python train.py --n_layer=13 --d_model=192 --n_experts=64 --experts_per_token=2 --d_expert=112 --d_shared_expert=0 --activation="geglu" --moe_layers=[2, 3, 4, 5, 6, 7, 8, 9, 10, 11, 12] --router_score="softmax" --normalize_top_k=false --routed_scale=1.0 --balance_loss=0.00429 --balance_bias=false --init_std_router=0.0323 --lr_router=0.00096 --n_head=3 --n_kv_head=3 --head_dim=64 --vocab_size=16384 --norm="rmsnorm" --norm_place="peri" --norm_eps=1e-05 --positions="rope" --rope_base=10000.0 --rope_fraction=1.0 --qk_norm=false --attn_scale=0.125 --tie_embeddings=true --parallel_block=false --extras=["capped logits"] --init="normal" --init_std_qkv=0.045 --init_std_o=0.00883 --init_std_up=0.045 --init_std_down=0.00541 --optimizer="adamw" --lr=0.00148 --beta1=0.95 --beta2=0.99 --weight_decay=0.13 --lr_head=0.0159 --grad_clip=1.0 --warmup_steps=253 --schedule="wsd" --decay_fraction=0.797 --decay_shape="sqrt" --final_lr_fraction=0.0 --batch_tokens=65536 --seq_len=256 --doc_mask=true --train_tokens=474400000 --steps=7239 --dataset="wikipedia_en"
Below are experts of layer 9 (counted from 0) of a mixture-of-experts language model. Rows are named router (the router's row for the expert) and show model dimensions 0-191. Each number is 128 + 24 x the weight over its row's rms, rounded and kept within 0 to 255. Numbers have three digits each.
After each expert's rows: "comes before" lists some tokens at least twice as common just after its tokens as in all text. This comes from a sample of Wikipedia text that the model never trained on. Tokens count by the router's weight.

# expert 57
router:098103148084115129090098155127167128118185136098151131131146154124165117135110140080121155122099124137164119127120129088137137141162122139132134142120101113101182116132098081149100116073184105178154144104166149100119140157103149114140129146103127164151121159127106137109114112136153099116150133159147090113136145119141125134127150134117128143121070087095125123154118102150118138125130145143156084175145161155145144129124144141117113115137113116110130136134119161132164080162134134178128106166150149144181109186121119100103150091129148155143089105108140124137147115145076100117
comes before: ",", " |", ".", " and", "'s", " in"

# expert 27
router:126134166126109131131128133128118130121181137159154117121138152066062111085088115114130138118130071127103129167142187102131090139146114087107126114097134112131114135168125138147166153094105128149124134136127119111114186109106079140148156143119111178110064116152133083151108124107128157099146132126128144111142131155091159169152131120129143102153138099113093113115109099138114110115150120132167108129134175114178087150141158138095181124137128106127088122132144158138110138118138156168150134140112115111099102144137128116086130108144118138116146112107127110154173145098104114113
comes before: " of", ".", ",", " and", " was", "'s"

# expert 61
router:112129130107131123164113110111133102156142090168135099160094147121083095118094148125151119147140087079114137141134127134100183114153121088150131105118158085124138133166148190134162120114140133123104143162158134107123103130094103152087107165114119146168103096102114137109105102137126112121097112102109131141120144167138133130154119156086152136115099106148104103118094131114123131106092139114114137113150143090178115205154110110117158191120144097141158133146127116176144136117102151148127125154117098115081151125113131091142105122085092131155131157085116151112115128123138127114
comes before: " of", ":", " |", " ==", "s:", "=="

# expert 32
router:123137194159139097125113117108139107164158098133122165089109102131147146122126158121126157116153174140125134159135084099186109090108157142105131112114139130131153094130129113107140154086151151148140130155136160152158099153102137104143104134130079135161101128115088133141143160117143093135120117094157102140163134146136120156104110104149126128115125131168099160100081148160142122191162168072133156137124108168078126134136124135123095108138132127133108156131179100133157128127190156143129138117100097136124113139123147087129140146149147117138152096157109104158155125147139150111
comes before: "-", "\n", " (age", " -", "|", " (aged"

# expert 35
router:121137104126094138113114084076105078123130085120120088174111081196123139109111108137108152155082110084099172090156101120151095130150159148134130118110131189105124133187116151090116120114104098132122146125110153161142103100113142110119144113111111133102114155135157151101114158156119101096113104112112103139154127099142150157098130109128109155153112121150153130143113125136116139120128139146108151106129155148155138058100159134115067124143100108124099136115102165131125139146121128110143169107129170137136103130113134125124130155159101119066112107116167132118108131132138104151
comes before: "\n", " The", " He", " In", " It", " She"

# expert 7
router:110120128130095134123144165096153147155099132075156120148120140148123177147079124158115093149135159146096152112128122108127117164111140091134123124168126143168155139112149100152103136122140089138141109156170155150097102100113140158096105125153122083115080136135142089128126107133120083153138151147159157136110179119132106168125157147106095067150116107152135083137141122119159159175139085117104137135073080148123162107133134145161127112092122145150103132119119153129107123132144125140169156085163123121156148159152145135130138119083132126107116152160132107126094147133167137137
comes before: " the", " a", " his", " this", " August", " December"

# expert 19
router:128149097098104132110148125104125129150126091131114122119084104108128116180149154169118125146086129111136121121125146131155141108092150112148054144136094150135135117152121150096092135155142068142159107083149106115088149163113088134116152117149134110119155163086143102147139171145100148194124111088139105102155106124158112092094116114157119131152157167156130147113127123118127127177161110121120081141114139133156144113144080127175116136113105122155089120134121115082132115105139158140130125086123122127137114127170140125143153147116090170089099148136129145124131088095141114129
comes before: "|", "|---|---|---|---|---|---|", "u", "an", "ai", "ie"

# expert 14
router:138125131145115140152134137120126161138092099097147150148133109133135139145131126151128117125121146088148080138123090127141157147128144164091109111157144116121136144143135093129140078117132104107090118150132124106163117148110109149113057169140108166155110103133153114143076109068162108131097170147133156121124131075149097125099123164137144122130141172145108142134126097083140106144126128148155080130128121130154071223114119092122182113102140139129141147111113136154095151143179098122156113153134142102145088136142106124121143159087109129143131143156114130135143156135152124134
comes before: " to", " the", " a", " in", " by", " on"

# expert 1
router:082131099142127106123098109143124141147104120148158112136155127134154111102160111119135130113107098114158111177096102132115136168127161148123136128132142092100129099150127132134176127167141152147113161146132141065110098111106098148064167127152120181139095113123085120100079081119119100124117151145129118176081098146152131104149126156129152129154123093156134122173078137118151065147088144106084118116141132099135117148125154145109140114093107109124192129140120134167119107183120154150137153161138097103114111131108128136117118158127115123135148140097132110125135152157129140140
comes before: ".", ",", " of", " and", "s,", " for"

# expert 5
router:108131126089112123008106130119127109116123129135100122121125114145142134152158151167108168132078148155098161110134115162178139106130174139119129135115138170135173152109149156070121157145118118106146161143113151151143113095158163085160110100115119137096145174138141128125138131131124096128122112115121134114126127111161159168106144125093140133170124106141128135112138119185115152141145143114119144145087104111123172052120146108126106149095118106130103132156110100120111156134130148141099134112159148139133175139116140124122122109131125109116117146144169141096100108145137141093
comes before: "|", " |", "|---|---|---|", "|---|---|---|---|", " 0;", " \\"

# expert 58
router:091150133145094116085071153120131155090146123156131126137153116133163135097150120137146165129134132172176138103164126132115103108118117126098149115112120153101128150170133114151149122134101108118190174138118125101136127111136159168126110129079132175149133134149134115107103132100131075146137093141133184123134079140114130115168120122068129138131120137152184128087127124136118165169134146130142147146116141122125117053076154100121108100127116079121113122114109133146135114117176108131126150124099139132167134124145118095123097113125141098083135104146167095128139124116109155110
comes before: " |", "\n", " and", " –", " -", " is"

# expert 40
router:141099119118138117160144104134146090141147182123107107138151091123103087100127124126137156112125127070126128111160076150109090075148104157133072168130113119164103135095125142166133156111167101093131139144102153137151103125105100115173090133105109104134150156131073148135115147123118110160118136122159101154103120126144121123155109097133121127143103136138079123140101134109130151123115159097163128147135128110099109165120129146106158084151152152106138132140144116108139134168075143157084155144093149130113137092102142105125183122131123154155146163107134118117144198118110146130
comes before: "\n", "-", " footballer", " politician", " player", "°W"

# expert 62
router:130091143103140151178133118133071131099075121131117139132160145142079152146166106101129119142081151143096131109140147117116148160105110160112108152148158137128148133134081143104188107089164143107132139139105107116153131126085142142143104092075119129106135152150109101164153114113066148114175122141124148106138124114123138143138138092083124114110135101167168134174131171153156135165126152125131143137135087148165173104120135145143127152158124139152165135155131119118109124117150111112168123144132096119147189151134118128109166127152173173135138134138145110097114127113143125112
comes before: " the", " a", " well", " he", " they", " his"

# expert 50
router:141055121130132095197172129148102138151140129173121122152159143113138152132127149136119089171131148093121126107130167149120128115152122109140103130146120145153082132112125154176145116124129140141148082186160125143178144146091099114146074170119133140095125110141140122110149159158159094153149114121135125155120120160120145144143119086106162106076120138116146118101165120139129095111075139126125135113114166149120149181180145110121196131128124127144121152092125135138154105127113102111120134129105143121106145100163162164148122130117109112134089112109126125133143163099115117148
comes before: "The", "=", "==", "In", "===", "-"

# expert 43
router:086109111141136148062145123110171092124154136101126172107144156121114130122126136159134159105102175129132142104122070189105135131103119149128110170129144099105142151111109147127130142134116116121160154093159156141128120124153151088117122124107147131125142136165169160113097197177173122109150137116123151103074152127141122144142147146141089108161125131166084144139096131152124133104122113126130168133118079157096115092093141137131106157099136112128145121111121159138106113107118141141104166108100115182121169124112151088111117124139105120136153101094118157147117132108113117084
comes before: " 0", " |", " 1", " 2", "′", " 3"

# expert 12
router:161117155076075157072132158110142118133133137152138118143117128176115104135167084145158136103111123145110110081109101134129142131134138103103122135128140126130152106118125116134164143141139131110142116105082114089103098122108153128097094108114106138136153151134164197118123143134104126088098095131108095111130145123153148160091110120106155116079099140155095157120163130169175150141141128146096162145141099109137196086094133135146106135129125098106130152149114167128114103144140171137183150112120159131113151116094124097147087125116129121100123164126124138097098110091110133135
comes before: " the", " a", " to", " as", " by", " an"

# expert 33
router:156126105114188125152146116095120111120134111135141139146121190156135129152127126120131137153147104144146110096127140097112168160116119074133127118118144174106125129130143151135110094124122132093117119160175130148135129126157141124121066148145106091112160088121160178135161086131132105157124140150068155116136166116112116111127118120134104132130167163186159121117181146140102125098139132143118135129101146143113157128134143172113119112146160131151140130090075122112107134132158060132099140163122118080161130163118143197112143159134143127165131102126140106122124129111114162136
comes before: " the", " this", " his", " a", " are", " to"

# expert 55
router:111155107092110106069158114126122106110140174108152122117064127127152117115152155149170112132145141121130155117154159123145090137120136138121151138110155166110149141121135118104088146111119132121123125105104118108170146118144182143091105121076126135139104172124153071101117140135168118128129119133107114116099085115104119118086142069111119140075102122120153162117116103154147098120164128133126162152159113102133158118106124114170097113160114129160138093136145150161120123092148141120095156151101144171165123094069157117099149163126112133126128151101118180125150147135114125109
comes before: "\n", " ", " +", " 0", " ±%", " −"

# expert 0
router:146133065114098115152146143108142128120161156119179173192135088143123134097116167113139162162115144148175165091140115081124137088133129157114139154113105163100143116107144119119131154170116123117135147122161105115134157129145146129144158113128111157156107162102113173132153185151127159120091113116134124099138103158143158142111098122111147115143096117131190136140136103170189104108132130119113131119087110133138130117107082159159156160105109134106115136139131135106129123121153149109101160080100172149141126104144086131145113078135097120101141096105128134124111126131126126137
comes before: " |", "}", ")", "zz", "า"

# expert 23
router:127105102151099137111140097108154129132160150107134132118072086155119104093156147144170156112106116147123123074123092114124103126157093102119149149174164166105127158169133137110124165126117082121173118145155125114107097118167174130119081158066112125133111123152103150138117147133148123128127090114086113109130114090123137131145107106163151133148148113128132148127081131145150127092152131133093145171121113166123137089146116168151144093093127134127113111165154083130142135144152136124103135079114179098128146106115110124136130124122107102120120145084165146087111164093133139110
comes before: "\n", " is", "°N", " /", " was", "),"

# expert 45
router:145138103154151144151162109115093109122108133131126126105110108115077148168140103081129136113139135171186103165133128095128157129102098116113126099136134125115171140144179076123145130117114131134100098151110123084181144141151168146123118110093126122128128133176074120137106146120097099170120108163124121171166129103123152137109174127140120123157158178175118100089141107141137121145124121155188135140144128112125164122140164096112166126153147109134095106118131132157113107177123101134126115140144137088151097187124141153080117138135151123127135137149153111103159139115110139131
comes before: " and", " the", " which", " he", " but", " including"

# expert 54
router:096081147092106133073115135110112104158122102136132150168126088177159129126162137153108175113116170106136141106087158129092156139130167121139147131109167144136136084132122127098116121118102145143133129130142154134129098092160167133103155107104097137173136150134187138106106111133136122114130084098097125125130159085162099131114125118148158144115118117100168142091136123168146152134144139147093126146150098119083135084070137152136092134148100103127124116148166115130139098114151140172113107088143125152162128121096143155132114139179105099088101139108142136137144144144126103107
comes before: "\n", " ", "-", " %", " —", " Notes"

# expert 29
router:124140116086119110074104149137154116145130133094127136088125145140137133103132100161147139098115151168110191104101084104148086128121118175121116114165106104119134143090136146104114131116133141100157155125108165074099148134148137129148095140132166140113134141143153134148148155157099116115113139122130179112101108123133104149133123144159173144168132130135089147124136159126119107125114099123151157046131101123129157101094141133142149115068097142137106128074111143141124163082124198149124142116128166127125161110102133144141112152117112145135136114162131153117081125115109099103
comes before: " |", "{", "ops", "ing", "field,", "y"

# expert 36
router:162116149114139097141146136123104139138128130132142097176149119038080133107123123136129078121108149133101060100137115147112145096106128135149135144138151098135094119129136114164111107119082109143145088164121115146149109172161165146093117116166139147124129140115124133146107092136119114130119153128065108122130161127138137139108149114139128125146109104151165108164143115087096156141091136148119126135143107123108106140115132119096122181120160161159146112090104157151106162136128125083145153151137099087126154112148142146129160137102167135130175151149133080117105172119148166106
comes before: " the", " a", " his", " their", " its", " an"

# expert 28
router:074162134131156133105117109185143168151138075097168148119136135097152146152132131137139132128111164114182118127131119109125182156102096119123128115130097144120153126167152154145125163127134154144101135155134120126138141122068128135149156183130102152138101111143089119103080094171108096105145118118155130123112131130080098153151151149116122153123130146173140112118108126138118156154143117143152100161146180122161148202139097118119136105125131139165152107145123124174110116114136098145161102118127095112109151131184102142157110123127104147134137155123093156133112141114098164118
comes before: " of", " to", " in", ".", " and", " with"

# expert 42
router:140149108117136105080134144108153142144110148128141159101095095142162156108148113135169138114125082188085152125175174096118120096151073139133141133084117097154147116185155109159139151094131161112156173135098096148112120120097180116121123173134090156157102109129161152131105143141118147116132107119146118121143133114120132113108117124162107129161100162165129148154119118139122168103116161170124130083097144118130133112108126110102143142124080102105124133147168151138112145103156156132084152157136130160124110130144108102124095159164102119128122134123160134136103113140107172154
comes before: " of", " and", " in", " who", " were", "."

# expert 13
router:124144110143096125182131105125124121111119084078136131159173146117112156139128194145135158157146127138137100095142127156102138129132130158150121100101100144155171094099136117150103149145134139135155139096145136171150118110163075118136102124150157159154160119080138151138140149140153142170106148153128131165078139150139110125143124144120162124105125112087101122096114149150129155141112175101134120139182152130141064166106107104140176150126140124143140090140131118103110140123138130137143127120170143164144121097120098131099172102104110136156093134143124180124107159094153119102
comes before: " |", ".7", ".5", ".3", ".8", ".2"